python train.py --d_shared_expert=128 --normalize_top_k=false --rope_fraction=1.0 --qk_norm=true --init_std_up=0.0267 --init_std_down=0.00371 --warmup_steps=50 --decay_fraction=1.0 --decay_shape="linear" --doc_mask=false
Below are experts of layer 8 (counted from 0) of a mixture-of-experts language model. Rows are named router (the router's row for the expert), gate (a neuron's input weights, with its number), up (a neuron's input weights, with its number), down (a neuron's output weights, with its number) and show model dimensions 168-223. Each number is 128 + 24 x the weight over its row's rms, rounded and kept within 0 to 255. Numbers have three digits each.
Before each expert's rows: "comes after" lists some tokens at least twice as common just before its tokens as in all text; "comes before" lists some tokens at least twice as common just after its tokens as in all text. This comes from a sample of Wikipedia text that the model never trained on. Tokens count by the router's weight.

# expert 20
comes after: "\n", " Team", " League", " season", " Year", " Player"
comes before: " ", " Team", " Apps", " USA", " Date", " Total"
router:110135151099131124158109112133139097135122149137081170143133133120095140122100177159139129154149105108172120130151123129089106105149087127136167134156087164097166076113
gate0:068132114147142123141134163115152148099054167127109126119101109161098158110118111101179142114151121138114118124131140123092113124130171122118115154076174148109151121120
up0:171144164164135148139129082120126135175143103160134111129143148096133141133142174126064120165137143134127160121122127097147088107136117159086153087162111086163140149188
down0:116131104122128162127122147129135137154143160114092137127139149101117134138114134122142145133144121105097152148116146092122107122153108106104132132099118090137103147111
gate1:159161147070123097213131139149136141115112128135076106166111140138150177112135132120084102154144132113114140133154129117146107143131108105080133136107101111158146160152
up1:168185144115148146206109135156135121108130144167067150157154168092161179106132136100075130133120103111138154139134098095106151158122134134134148164109130153153117157114
down1:128074135184101094096162102091129142121124152123128104092160144112111139104111108159160117126131115118106134127142101150131105167134104114106163088127135118134141152120
gate2:101144126122108132158124150147134133097120101165090123123107106133150154141135139117147150129111141091083094120155140130130153129095153108120129134166134124102107132135
up2:121164137164109079145133109149145115126103126094175110156088141110105128154148116135143118119087114156122140142135177141109114134131107117121136104098133157174158176129
down2:102145097088137121168120118115158140138161153122121152119128164098101115153162156113134141164136121108136122173184163160100114096138144165104114163084156117131124141142
gate3:109123130087124137118075089160136203134100156101145097162144127124143099086124119124139167138124152135094128129139133125098144107180119148167093083071134149106146128151
up3:144161129133137156141144117151094133158109060140161167161155183104128121143172105152126187149163131180133098144148127171105103122126120150106142100127133106159142141173
down3:141102134148149123145120137108138130137103103145159116143129124165124126114154183134084119123150106191132155128118135154115170125104120155121096142134078120125107128114
gate4:121128133148153120117109119131181122119124129133157123145099108128113148114142145097120123158165125160102115122172162157083136148155127141140122109101113124176109129107
up4:188134061108137145125162142135153126152153103141150145168129190117154113133124134112091093140139099114136120128126139111074131095114151145112131088113121124089174126149
down4:108131124152124135141125132148096133130136095123132154113179153129118130135137157133146155126149121167145149089123119108153125121092115158104134124074153179141142137170
gate5:087112116107136148151141121116132136104088125146135185144157161170153106126131142130088115163136135160150125093167142145129168102143140152072158154138126149131120114157
up5:125122138126124153158159118125107139095107139140118147124138154123146117110168121117156102131123137136128154106124130128125173158145145168085130149154125153119140101133
down5:145122132148108161112133124140119179146094193125131103147171172146127143085129146162111131103154131150102130146106109116154121130114138112116108119138141114109154134162
gate6:151140115140094098135092126121113119163152122131132127111112067127072138129135166107177123106115118105105108138152093175149089110120104115136114104158120142128126130143
up6:128111122154135135154149117121138131070113124101132149122133157148139125152125066150113140148148164140134159140144185083095156111135158152140091162097122149127145129114
down6:112104110154096128091135119149110077055092151114116126137145090113173110131146103143106092095166129118119140109171130098121121131138139097157131131126109150117124124138
gate7:130108095102192119152116098158144110105105139131122075118147119086130142117138154138146119170116107129109092172162128143188134198126132106169124099127100130111162107119
up7:085126078109147101112145129128167106143123125165149136133105136143114143137092151171116088110142120118106121130110089172123150119100125120153160141158099125121112129141
down7:123112156093105135160171159106117093125139110122103128093108152104149154107152145121136134129130159123135133141093165069137129170152140132136139134144127132123135168115
gate8:112095132164086141123102126145096131117081119124124121179112150152147129141075145084170146100119138164150168115145121113136118090160146100111095125084141198157131058119
up8:138183113112130082166152110173117123142170110137095142135113119163145097135118102133146129089133134124151121127145117154082113126189095118105120148138139126143156140164
down8:135109123109161123117134093119123105063132113106125130129148133152088105146115127165138155114117102058150132117143122150119126130132087107116149124143113127125125158129
gate9:129143126110128126136167111140144162148173114130072102139109075139090126145172131138170115138115111118174125109123128137126134117127149130130152162157152111126173133145
up9:137139176141117135156139153098149131100114142093155152134144120158107143142136083154113109154125081139136113130128098133133113125098137124145082163153151110145151132142
down9:114135138120113122137071125147180168103102152147100138128134113122135192150121114164125112118121133100145104126131119121149119136166142135089091162152140146184125136147
gate10:100115133126118136133098117152085139093135131134167120135122137148124117155130163116068119123130137122149159146073104155163070114175157135103098135095133102125123141148
up10:107114087119150103141105183140146150107159180161089116094107148124111159136111155123127138136129118096148094152103113140156112134124180113126134115110122131145136166143
down10:132108142111144146140118132118142154159145122121141126082111119124166112117105107133142115133122149154125162089140149120120126127146121137121170105147127193123129115078
gate11:137115102116086137135120092130132133160114129168125124134127126127122120103110156101142128108163098117084082118156128169148133094077080150154141093147085110097127146110
up11:149157102144143109146115163091140104098143148073111162139158149141139149146126116136099098145108159089110141126068119106151176123118150085127120181106168134119111133096
down11:171158130107138182108130125115142115124145123129129140071123171131088137119160152112149169128088146144096150137105114115136097093127114098145126119120125083095131121171
gate12:156140057117125165123088109123129135146138122156089130153149119172115186134106148092153142083102111088148128146164112102101114134101137136137134123087109102127114133133
up12:079130144095136117122127144131100188169123156135128098134128085143095106163115133137116094157140119118145125100132155127157145116092174105155129119162135103167131151132
down12:081143119151126104107146141105137178138113141112171088126167134141124189143123169174123134129123168169114186138098126111142139093120152129107116159120128158152114092131
gate13:134127120123115092105077130162131093129109113133133099106127121118090157111112161148136160113115093153151090140159103137135126131141106157075133104092087132106112119130
up13:138122103096135119206122091137122127081148120130099123088140109111134106080126115152127161192150131141110115129146159149131094130107113099110145112104140118105112161162
down13:113138139107150121135106114109130078109122128150119176151134132156134122159127138121139126103102178104094164119130157104118108162099113110104136146102153117165138135148
gate14:162113154159162155151146133134139109136113133131134115094124138073120098133137125141118180136100111089149124121132121133112098113134065158154133109083156134105147084142
up14:137142157142149110147135099133176124144132160110148141094097121116153185103104136153122131154135127086183131136130140137153126121116110116143135118062132130100138093116
down14:154129141137121090138107137129128130124155107136101107126155127085137129160128185126123132089149135155108107089148110139181069181103087126123141129128104107174132139110
gate15:160139115132168133133129152174138106119130098129181127073113133162135107149154138175136187131120141106107174079141104105138089138148179142104119132151126081125131125069
up15:122144104176091158157069130128123161111153138100057132119158098116133151140154135081106121158131106141111147145141109092160116126117130120139121150131151135113138145161
down15:123120123107130145140137090102137142129134124148111112143094088143116124135139119104147133141142156104110154139134163071125174140132123151135132091146134137081148121121
gate16:144122106147138140153105130137117117149109124125137155123176132142127116128124160168153120096096098183141128154105147117072072122131138070138151154133128090179132114082
up16:103068132182091114080150076159127152119131137116171098159132155149118125124121089183124180121117121161112133100117159123161126155111126141131132114147133145161110130108
down16:159107156114120132141129168121105125136113119161120150139141133115166134163129149090123084160127139113130125086108144107113130161142137144104089129103092130132121136127
gate17:114107064143149116149150097128106098149102173117146116127152152160106155122121114183135104106118122131133132156131134101109155119107099078156146163137132131077179105161
up17:118131091146131134105176125137077112136118138108144154144164142140127113102140089184099090135109134122162158128118144059112129121114112092151116175123135115087179127154
down17:120140115145135158089163145133113142089145165119172129138153092136135159152140095116126104144162182130163140147150128074106107102101138113139098171133180124123138170142
gate18:107117122167101113140143127106151105131141114147102117175138125146109159125115095076151163139132110178116202116147171102103113129109132104111107158143104142139100140141
up18:109098153138115126126107120138146112150133153136135145157109157117102086117082170086139171132113109167129155095107122127100120110147129117096091152141087095122148150134
down18:109127126100090131094152142149124127128160099110119173118107178103146125099146121153118105149088140100107132079161150174099127164088128104116099104133168113140106087123
gate19:117091129089140141136113150164140115103136136139124138087102134115109152119102123138126105129129121116160123131131071125123130148146109134127139122086135135110123122116
up19:102072177094137173145082130125173127111181092153131164111145121141152159136145135116116101146163136146145133170125075137131106144146102108144164114100105155133132145145
down19:110115114090137150127111159138121138127140131124155120120163138143187162184138152102103154154082108132119114104163107131098100132076129148152151126129109100118094113107
gate20:105131158154124133111110088141122136124144136110124117145140133139132092158133121101135104080146121120167137110113142122105101130089118123096138094118202135088108124117
up20:138133155120118141127120080188127112098123084089147086097149146132148156115172125138177139126124124134162136133117144094121129098137155134159183110136139154111134152117
down20:135141129155148138115134114148141129120110172110137111117122162148097124140146122121154084116136108124091087167117193137137140138128090162140169095168150139154117116076
gate21:172140156178143145105138112112122135118147128151100111200076088108176127112149132141184104129128161120107104145151142123114086148100136138131109176142121151123165125161
up21:156129120142126087110129127131105112130147120109114134154106113155129109126170078193151149151130106159171130143114155169098170168103117108119112170077157123141121103110
down21:088135109153116103116159094144164123124098125113148137135128184136127121132124120103147118137111098103141137121128106124146085114169118160115133175140105115082138102137
gate22:146111142115138136108081119143137129137161099158128158167114124107113131142102137158112110108173079143116110137128129152146102181134094158087127137171118129111152117112
up22:115107101123131159177065081119139144130131151118124133185119108148112169137070173145107153146139140085137121114134126082087127157137097141113148138131104117121133153120
down22:114129133178132105113151164107144146136120101121136097166108124136145121085176129140138093089138165164114116113123177105127107124098129104126140120162120096141144159127
gate23:107124139151128142129100154114142101081112130164095104120093125107086135135115136095140141118116154132136156125123156155149122137124142111135109142144127183124122167103
up23:152148136138128139164130149110127140076112119153114142155084161071098151129138117086141095118118153107116118101168157139149154109168168110116122129099121183128104126082
down23:081113113188154067106090145151105087126098138137183099123123106144150088123126146156122150133136116083132132129133136141151129139111126134139164134196174159147141162132
gate24:122116122071118084147124152113132126102112103106098164119141155139137172142094153131101139136135166122119148129121135141120109159126139157178140143111131118131109085096
up24:121120112108150082119159135117107059157121086131125121119114142128145133140127115158110158101095119148135124115111140139148100120165100106174166165138184120155117134104
down24:093160148165130178165112147122152121137154118112130113159121160138093141166153107119125126165153153125095083159143112124139163181104173127127129118091074146150123101119
gate25:070156127153135163133148147145148150113099146124100073179077119128107109108129163148095131132110109143149139139076134101117110166146139096162130165158154150128152105112
up25:144111145152115131092137139064109108130148138148144130096163116128141093097157115158118144130131158149095170130115150101111135160134102140121110136141144197170147099155
down25:107102123126120133092113121135140144142165134151117161144114137126155214124192122142142112124165135111128121103131115109130111138131110138061145128111120125145118090113
gate26:116129111115095100102111147130148093144149163093119143127146109121126114174123180157155123109130129136185122120158156132154096085136088159152160113151128128132129128102
up26:137175134159111144107128110120131143165103112145114160140123092100097169095146085149103098127122135087127104126101157155115149121100121120074156156138107084126160109110
down26:109118081111092129136133095116102175123151082156147123121123156126148126123108156103127159146137127129117110090135137113108117139169146142156129107155124121093091110125
gate27:108142162108157171124162124154128094125121121092138078135101136117128147124119156195162144157122132106134111130155135124136158074130114177116134090091126134126127123103
up27:133113118160112083139107162109118163103114179183103150126156148142124113130172116060119152115158153149135168105097142110117105135124160115156137160174129115126150124152
down27:102105105090140150130150147114125126133119165130136146158120144086160111126107134121128099102119076068109146187141152098079115108099126126096111129108145133140137135127
gate28:109109163149150127146113113150153107106128115164125095161116122137125142143109160135111153152100102087130121170151156117121124143112096140164162087121121128081120125084
up28:115166099142116083118156158136125139105140134154141118150121147118128126161162122116167117131154112165096174099111103116156196105117160159091134156149133174158134140148
down28:128124162124137107093107182118109135140135137122128151130138116158094175123131124155102110134131124103164090124139108146149147153092132097110130100093122145097136111132
gate29:113112174101138142143099083170157133139142119130082139122059097115119116130120158132106105107105148120128155116159149104111114133151133128130111126129134146122164132162
up29:133116149134153143140116138143168109153112146122113156166094141111069130169107145121115128124107141130136162142113149090133124133113138115153149126165171129081162107193
down29:137093131096133082133113142115128172135149159094170131072147165101118129153138136087103124122161127177187173112149123147146106146144131155144120128160133132133101095158
gate30:157139110135102119146098090097110130159153099124107104116108133130088113124121175125125139090123114127154120087130155116100127130118127117117107155142115128164141104122
up30:133131124109099140150145116091130110141107123133127138096115108141117120107110173131120111132151134145125125147064143145083118111149139153141118161141108107106141095133
down30:131145171153104111129157100119147086162171163123122165166072119077123127108142143130112100124116133103131138153113112118108133135100147164198118105135166164101132152117
gate31:116114083105131167131098097138094127108159137139149124121120110141128133147143155124135144126145097147150149132135130129116126134176141107104143131124113140156137074127
up31:134136135096130090102144134104159099172106184120117154150142103153105081156116131123140123152142134069126127104163127114153115133114120133144087137121165156163122077111
down31:126114118120151122118125115141126164095119130141157066119154132188188138110129120160101143136104161120118105111136150161138131167133123126102124134107112135132145102082
gate32:165147163162145106167144141154145122108167102114124187132106112124153069144136072137148108158149123155115123153135181095121124160139087086130147097110130162155132145160
up32:179119140127096095125085124130114098111137120125101196082102126146154126166151117097154114098136088138090107150140129084167090159106122106129128081135164126167122137152
down32:160153100124139144099115089128063135142128187132101117148094113119121080136113102108125110141132089116135149142143158137119127161138130130132180129134153126129166101161
gate33:084116142124144116099123173162152140105133113134146123132104158126122136123171189106091140138103170135144119105157155108125129136159154087124115151119145134147141157119
up33:149120144107157150173164119160110090091076141170150133164122134113101140120148140144076129112137093128105109076098137129127137102084076117157119163158134119108135129108
down33:164122056107170162115151139155093133156107136096152124121154161112142119059112127134111151139145153134145104116164127129153153186133111084139120124094080105182145156133
gate34:115109131142089166111138160116165130125138126156158083170146130090139127133136144158151175123121127111091140104098127131120142133123106139134130147113160141138127072125
up34:114113135159109130141139151132184117124133127132167098149148120138161116114125131152098152135140121101109129079108145171122102129130133156146106113107093141135129109131
down34:113133140129076107140099135111145151128110175162105107149132113110136117160134101122136134103129128099154098112085150122141136140126114146124137124150128121134090141090
gate35:116136100114162108102090126139146163197137148151118092156129147123135132174133115114109131133136130150123114157122112137118081109097133164153146145119106140130156158132
up35:122147086127145100159130076161145126162143129132091117125143170127155137167165161104126125135132113156161095117159139116131141129113123154126109162105102113115147172127
down35:106124135158123141131116169155115137105138139134159124109121113125148151134144134111125072158127090160150128168149129116124135134120108177110091093131121146128145140180
gate36:140117162110106070151154137121167088092140150155132167133124143152120098147105069125163182175111085106163101152159125153099093086132137125113154134130136083088118141109
up36:124133135121154098123183115122168123105144145164127107142158152140102085132168105152148171138115099121179074137113155157107091072122106133111160141131126090084135151108
down36:091146164124154096152141098158127171134125123162104170115160174125101103119151131159125105134147167149126128142131138104137139142142135139105139140124154093072099159143
gate37:146111136107159180137154099182102121158154069127106124169106162127086100138129139164155131160127122146133146125193127162108124111099146141112109111143115137142120125135
up37:106132117148164143137132122113170136085132111135148134056138131134112129145151134124129139098158138134105138145089137111133083152076102176143091148122124182075137112105
down37:110124147150088151128102152159103073168119122173117137102094147109116102170117139109137107166065132178147102120166143129113117181119136160099140139129177136140128084140
gate38:142116113084114104171113103139121146105145104122119114162111129106095136165168103141145113097146127123129075151146157166129150150216122155109139169156117162151133106100
up38:112130139170138136107139144124141130125146092136150134108111167121146131096154116124132127108085114101118128127117093141166136157092108112108101147134142108107127141159
down38:146118140071154162127115104126126132149125122145094147152169077127182135110132112119141128141132069119131164128127106111141161176102149134192170104122113116128140112162
gate39:080095115128125157151171164138145151167162115153120112139078120124071114115130170204153177135147148117148085078124135162129107160117143165107130129126129134121148114139
up39:151098129174109160108150157130143140137159088156142157068146110117115103120177115115159129161136146124136143144113119138134118116124132091079122134129113173171121083182
down39:126158136143124115144132097115120163128150112112141135105119141093148162129151062106124162134126142150102135157131101126123138124112109129112130137113089110127103176117
gate40:089132095110094081111119100095127117105153161117085123124128135138167105124177135152122096119176116136099129145141165136068146119140127077128103128108125125063130134159
up40:092122091095136121112104086082135109125156107117129084135108117119127075082160139155132116104182162135095122128145110123099130142170086094122135088116125148129115106130
down40:126162104139135097102180110188172155143130125119095116145077153133115078114140130096095103131126097138132155096155135128158117101094117109112102124139124122173128126122
gate41:161144149120140142107115146142138143122173128121115120113166107125129140161142175156121128096165131115144129146170175125138145090127110112087137164160131156085128085140
up41:075127121115128112130121136137150130119119128103112132131151132176131105138114088129147145122107145156098111130118119091132087182136135130124089115092131096116121188089
down41:146115118115141124129148098129110124132133113103127088086143116155149143099137173104207125164153105132145109094168143095134106134132155133128125139135157118146137113138
gate42:137135167135165152117117104113125144115129134116107131119109126124100121129149105171160130130140166147110124156090139147093118108148108213191145154142081147073127139110
up42:119147122129063077109113141126191124152106129134140106120168122141126145127124113130119138106157065173126097120142115124141138168120142105096112100142146132114153120145
down42:152132126181117105087140132125138130112117135074131119122180165154107134139106108131076099124142158140096163163166131128141130138121112160111126106184134144102149138148
gate43:112123156120127150133146140112136098136178152130140145107144110129141124144142154140182142099143173080125098145116126103129148134123135147097179131138175112109127152144
up43:162144098142126138146090112109146109116132068145115162107101147137125122132105123142095129123105132132108151187128134107113112151156143142101125098054108116131104137092
down43:105117173119084150139148104175108128133125146127152085137123117118156096161124144121090158121109141154154114139125144130137129128129150142187141130140136130150123133166
gate44:173141118107129122160096148165153112084086101143134136131137161123130113127109130110152118125151094103097086179155109125162096141112089100122135134163096116122160154144
up44:089126134182113144086179130082108142148113163125129128085133130115127188132120106126109151117119123130127172109107142127124152113119156144148139088127109168135098096110
down44:107137172144138115093108140133155144123120110080136120147121188158111164123095142114124147124148136154138141132134100141162156126126141168157112123116158114080157163109
gate45:103088143110123176165131100119103129132124111139125139122097110131149152173130182104163121157146105119141135156168160143127160099091135098066110091109082145096123142148
up45:136120124133090140111116104141161131153127136088130085133173117136140112131127132159106086126160113131177110147152109136134121087139106135101124141125139129112111113119
down45:156099104100082110135162139138130126100091140109115131118152114123180162138128169090144060101136126127123092148117140119160165084145129151131131156113163130059145100136
gate46:138136110138092109154140125124136116097147146117102118138137123127099122161131117171127162124155150181113168109082092097121128149155153157131140134159154139154167118166
up46:120135106139104164126145121138120079146133106098109094161102131108121128149118119116098165140130119091170155124135114142151154121148147130156145113159159115129106136088
down46:146172160144130124151135135081133110122138094143144096105099150151140150113131058145140098127155130148147117173084137128103153172124118125121110155132139163134101089124
gate47:137089130101129138107100105113098083127134122128104151137123110096082156132088147124122121100115162138145092172115102123102132114139088155182095136116102116170139138117
up47:127152128110118193103139142137106159125133091088173113135155103133161121096173148124117116089155109120149121111109140092158143106134162092084107096122143116172088147121
down47:146100159108151129127109124123152138103097138119140102138122142146151128142119139134196173147154138154110082121132124122147145139124134149084123099172108142107152154128
gate48:120124169126124099108126178144181124128121158144113124067116130140141100125136102161127105091139103131105119149134121151133150104126080075096131130164118124162140088089
up48:140105093135123156112142055125063145128147092128099121140121103124128147149134102135128161162082152130179185109074155147122104138139130148185121142115132143112118191127
down48:114084151144098113160164138132133110113117106117146146126152122126144115127100130095154144139167110135154150103150124173122120130140127137084182171149117107102160137120
gate49:103131148145125159104070137129128115102097112142171144119142098136154163132154156125127136118135103077149156113133132087137123143158111128133181145158099124100130130120
up49:154138086109153128108186100121152164163133138119113128127139109142112107095071168143117135132131118139136120118148156125141171096120132149105123123128156130200101149139
down49:138132134142092111121118109140155156130120113115155121104144144167133177145134144156142106113140129103165138124133114134128125110106093124142125114113156154119158115156
gate50:144101157118136155141106108133105139116160136145114152121136105133117131138076155103157114138077100112134143098131095109093157129127127114135143103096128133106155083079
up50:100149146093141150092158139105143153129141120156173103154101145141119107143170117163106160130160175132118125130103183138121138091148137121150153180153109072124152145159
down50:111084147113121121115152136093115092079153123133137121140130118088142090180139110183117132093118163155101161173128125155140143099137117161154125116136158151102138137153
gate51:114097124123126121133126099152128110185136122082120124164115130077100130133126140134100133142134119158141134135147076171113083121147126089161108107134194137172107077092
up51:141126127144143170111116134127147135119116129111152105125088104083137130156127122150111182143131141124143159188130138155135112117154113106195124084156111144163134144112
down51:116128116149108118134128124130154115114093162114081110152146105145141076132144143137124125127088187134161118135133138159098125152089120126126130120141135107149140143105
gate52:111126093115119104112163131161102159113142162087096156145142141146099087183100141139191166132128118129140097105144070147140149125137114119120095113136159106165104127092
up52:094105120142108138112117116125110149156130153119095140110102100115124104168126098096163148151134107125162110180162122139108163126154105100100117112103137141116116118107
down52:104140111102111138136169152152116088142110133141147122120139098128121139099100133128129136132149121106108144130178054150137129130164174078147148122107140145179104160108
gate53:102098153119129112121124157161113111142084126103092112147113124101101137118144096149173160124153114095137164165118137129148163123113142104132163155103101111094151141147
up53:116119144127093126168096105106128122098126124145130142148130151163075111132149166119128145103136131178119115126151133118140113142089120200146114101117118166136152177123
down53:142125127136164149156153155105114143124143138175129153107120114148143142126105148092165108158166148145109119164121147086093121133139105144117145103138155109124138106132
gate54:136155128113132091105118104167122109094089074128134131145137108141094138098082133104103125139107123130113132079132125190127131075204094096177131115138144165137116120135
up54:144150102092154083132081127139155113135106127152138128140171102209124162101108169098132177111135140099145103109126137164131157109185120136145140131117103165105085090100
down54:110142140122106122168170119132126134147127146106162133121113129175137162094138087136127130152110144121130180122124110114150138148083173124186138152140128163147124119108
gate55:109116103137107142124108105128133109143118095113138105114142113141126115138130128142119103064171148145160089165152105124121137091200096111117108127158164136109086123113
up55:128100114140080113100137154124123106121119178124137096111146109131152137126087153133137140115100110139128133138099105150109128152162150176138118152124081128124135134137
down55:159146100089117137110126148137096109125123102142123127141148120154096137111145074122156109102137116167136140107143134160164129150131126081150162166129151107091131122159
gate56:138110105164130132129156151163165126165151122138105111162104095151122118153125134111080108134123122117155141170170146125187145116132137150142131132146160165147149130142
up56:121107176103126124126109153104120125116107114095130154137111135115151109163105136117108101121122111124156144133102117141103101146097145121130094129163127125099101121147
down56:079109115108153149098119133161142136150133113155119151121108142111129131103117148167128139118154109103118129159135130129109148201157127102114149106126115136138108137154
gate57:169116110139150119138129058083125133125107131187104106119130129152113160125143123083115105108131120120133101107153135165132066104164121119125139122115121166122151160154
up57:196125107120135099136136079110127098107133135095139147101130151156147152080157120118130092126134099129089093084124120147173115118098151166123139154122132144157142138126
down57:129076138089098123160147184128108081135119099132137093117146118103140134141096167136109120135120139163183137078122123109153158152146159149133132107122132154137111136098
gate58:121165111118132145137127134106122120130126110138070192124144161110113153114119115132190127168118120101097139124146123103116126146146123140161128127150113185159123134104
up58:127140103123054093100160137149127140105134184086115156114122160138106154145147081101122100141141126142131130121164150130081097120121112149140167116148161140120131129170
down58:182103127119131163097171101150144135126138109153134100124149154150171115129153133100123156124179077178173168170162107091160124123113117142076128160128121150131116139120
gate59:144150120150129097158125105105128151153149148124096135132094176130128144137110159147100116111111102128105155191115110115147145110114101146097161124112143147123120135127
up59:102121129125146167124146130141068142091111108106141118160169133147129094121116177120088149124178103128100129091135107128121073102137149110146126125120106119119151161145
down59:138128094131102171116131131117134084098140118150141171134155115119155141147097185091155147107094142107141155168121076115134109101102164126118141128116113120109116124142
gate60:115160170131126171142144115130167099140159093149116166094149130129118124125123147122124160110106111129181129129089119139118136121158060113102166134146115093134138121098
up60:109122099129100090132161146127110169107154142098126120116087156122102122088127121120153122113115162107103122108066143140127131119133082111112168121078109146152141117135
down60:098134137111132087113156098131109139127156120154132072141147119168118135143113076120090127117125100145107168130163119125144118118136110151094119147088105095125111142096
gate61:098158114068125134150127161099165079154144095121107101136138128095125122137122119119147124119117137137123175122165150077097120138128121115125164112132117125163135118091
up61:120185084107104148116108131109153081175091140137156136154175130142118142153105138144147128108123123168123127166101114131083097133136114126121157179153141117156152150131
down61:081166120146153114139117137105114135074093139103123160141127131127130162163109153117125134119083135106125154142105119110124121124119119108131157115105143192128112130121
gate62:139091165116140165155103132160150164099107124086102117146149112122141116111139132132156073144190168133134121190133153121120120103102089127130147100158135131110125112123
up62:093179111131101103145144166121159117100123097120129127095087127101151113138148118109149159120099106125114134099169100145155117106126167162118098140067120139154129130111
down62:099135120116079128130107114151132165126160145104146097127091116120117142123119143169124142143105111126151110121139135158143150171180149155151172157159152110161180132151
gate63:130099135126122120150104107086119138108147132112127184102131114158152107104119125169125120178149135172152146127218107130107160161090096147143113141107074131174100109118
up63:179128109151138144144121091093119144106155121140131149127100166142126080102114136150153118128147164175148137101170141154134154152129101146134091135118094132153078131117
down63:099089115102068148131080088101146109154123147133111139102126138150149101169153151092120124142157136116139164117146074166121145144138104117151165136152136137137105129132